Experts of a small language model.
Training: a variant of Muon for the experts, 326M tokens, 4335 steps.
Below are experts of layer 4 (counted from 0) of a mixture-of-experts language model. Rows are named router (the router's row for the expert), gate (a neuron's input weights, with its number), up (a neuron's input weights, with its number) and show model dimensions 128-255. Each number is 500 + 25 x the weight over its row's rms, rounded and kept within 0 to 999. Numbers have three digits each.
Before each expert's rows: a language model's description of what the expert responds to. This comes from a sample of Wikipedia text that the model never trained on.

# expert 8
What it handles: Digits, time words
router:467508538483490512490502541502521468522502508522495531490532523486469495507483531475543470515466467519467518510477503562485533501476532489480540501490507571475513513488476504494512482492514475465471462523503553487520502511475492449496551488513521501525484505518513510509530490488511511528482487483495501545473544464491499526525470571498542485482614479485478471483507543503530494475513
gate0:496493512498490529474507467480452467491427478523464485513517478478503480439472548509507499484497466473468517500529499533480486487496515530505536469474503494510452510483477465486520479491519474499494489513502482443490522508512525514464523475483461496497484499479507487488532519502477477522517478492507518451500497508538471501508490511514465522502489468497495480462485505513453433531483
up0:495602504485532511452517520513495496501449473476443504521540488490489491476484540519477500455524456514492500464524466514460510499476540518474523455492511511495491517471464511466526491482517476480493485493433512501495518523505514487455535497466484511496521481458565531459521504490451513492449488508499517454502555516525461540498487538508452515442487503496484494435503479541478484504494
gate1:497499539505505488497465497493498522494471494515496513558546492494517505533481520498507524492508490488487501482509515523497522473496522485480483496482476541461465532476486510520501446488530501467458507513484520543491487530481516496522527454448472489525500501470463529532500493492482529526525474509502446519525505539458504520529486526528535496461540485506489556465471531495513494488495
up1:487517489499485502511524502533466462499506528531509514494445512525483493470514493529505561532478523472487476480528459484503471512516507462500506483558519498490559462478508518485480521532504520468497523492513489456501526496516458511499510489506514518483517540518499483454544493509515458489489523522496514468455492528507517490481493448475464512536462538507508470489513505511479474519503
gate2:490495501532507514504474492445484461491497458515547485495484516483483525529506498506486469481477480471532475537556489527491523460504532526487558512444478514478510501510489517521501513466448484542453514537522497511458496508519518488510488488504520528442515463503515482501477509490486548508531498522490464536473441527458482509519494502547505493489545499534538534473497537489527541515498
up2:498574495538519487472501483517535493473485536504513490494533469497512502526510489498509475470511548543474505469470520472478502513507506477454462500511535494523474501528515476475482480502494461485523518515469520516514478512451495514474484534521470481576500495492466497488463536470506506497430501494532566477514561501529503500487498504491459495532479531487503460514493516521483515505499

# expert 5
What it handles: Quotes, symbols, mid-word pieces
router:461521463558503467532496498528541512502482520505460484464520447501502477559484518517473499504500509492500491459513505450507512511520525528516512505518489508489551534476494520473495516521496470468497511531513497458502466469532510525518434514539483486501539467489550456488486502496446545498506481488495531500505475523485484508505504445469462524492467518484505483507471501465440507519498
gate0:488485495499489492524558509487501440502497530495454544513476522486525514478517489489492496510490451457504517508528458506520533518521501515480466510484486561457492496512511590521477528486507519522474497502518518460552490464502495482553464490487496498514470481548521483507515487512499446489509527527482523528500539520525526505497503499481546465492530463482488485482498465473483503496467
up0:497492537494540518484507496532495492454513487485475503525499509477498467484482484534506531535544464579487508469521502508488473486502497488485514502493507509474456492581509490513505486490472521472508442459497486497515511523483466503530514477501499526493502486497483509513469492518508492503481506503499477501469547510477490521515479510529468519502541489486456477567507533487495460569496
gate1:493509498492478508509496479490512520486507522530443488461494499490511545515514513480484532506505502495488522498527459465511482496466515502468531471531500459470513513509507509494532483490503479520507511505470466534540485513529532486509500491476485497486453494494483459463478502528500484493506534481483488510496496494467489532541498514475523492491518530438552492510483473447487507497464
up1:496538511483501531519500486522454522511461551477519482497496461509503513475459497468489488526520465539462524502510486531505561535528548456480502505532504516505531520490499489530505487542499492481500471463485477490523491503509537522542511467515474485501525470512450483520507495521514439520497539496475450526465481490544446474536537457501482514445495519486537500525498504477452493462485
gate2:476453508493474493494464520468495501484454495517495542553523484484488491510566514485481498497508521454443496501577510484514499533513499470498484462488525539467472536459498520488471547501555508517478475388503480473475500535504507465415461456499500466494496496488529522462490490529479470472510494475465475495508470491502484510498477479493483528444467495506486497511507506521491465513489
up2:491495503500513497496497503528519510515488481545494516519503500459531459492477487478481504506487469501547488495504476484509473532490498518496463491462531491464488495489496541506491477503483468468558507466474501496463523513465466521502508483460496483558476514520502457520430495499521488493552509486534538513521457496462525522507529505488515558536515539553511498497463529537466495495524

# expert 9
What it handles: Word-internal fragments
router:464491492503513515477482474496496463533515498478492473514503505527475552507514485542485461513470521499512473544489489494509497499516479499484485512475500535481538488500513461482490476493482509481465481505542497494489474487463481562497497497495530495515486477493569440503494519486449502521520501490504497519545532504482462490474478489532487475489517529467508467499456536470544498522532
gate0:360462510511536485498484493494507486506512513483457515497454459474453490460519518500533538486517485512502525498526509519435523521509502525524514507510517483500497511447526494505514484518540491495503493505507481471539513440487530516550508539454508522526528486478470515496538512486506463511527485485484475503517524502516509505479484482512518470506543485528510513503504513466470490445547
up0:501475466498522478476501533512506461540468513479497477500507461516529475493539511485524554486522490479454506479478475480438489467482526507562504484496526462503493518476493496478563469546491505510470507538510488499480498526503476531515474499551507540529531512504544476510520491512492491486526445479518497499519502483503500497498549475529542496491498480503508479483516512428526527492513
gate1:491537507465498522500508529445507499473445520482498511498524507488519528507517488471511490474495471496528505462505526477519506513549505522522498525470554467494471499528481495491497479467508545522514482510488478506491502529492515517532454464478472494501454509513537476513539507512507501524472465495524487500493487519477527461456504495486492494442449496488488526538483498559548463432488
up1:502480483480474461505481528462476490491514439477483491507515486493494495461496531525469511517533475512488506460449519527508497532508526511495513498468521500519482505530498481513484499498512500523496474497483553521506439513510445499522500520498463500539501480465498474514530479514529513523514498532524531444523506510497484522539476489488516504496506484549545529476469507527462500555509
gate2:488485488467476513524490523520499457497510487526504487488537515480482519482534488525437508522538458521451487497523528499500550480444493523530506491515509469458526513487489502486496555476483494485494467559503495491558513485557524487490535540492495530529500502519546494499503556483437494450544521465475526495500503520483498485561472536496470522536536523480504514442516502520497467495523
up2:495539482471483458463509491505478476507507524550504467468517494487491568512495502541480526486489481494491539531522554479513497455464481484531515517526483474490521519500471477514509503485465511508508444556554495522509483512496492482542515501486543500543478488474489455484509579494439521480505522493504492462505496490519483514522488475520474481567498477513505512518489485467504487513480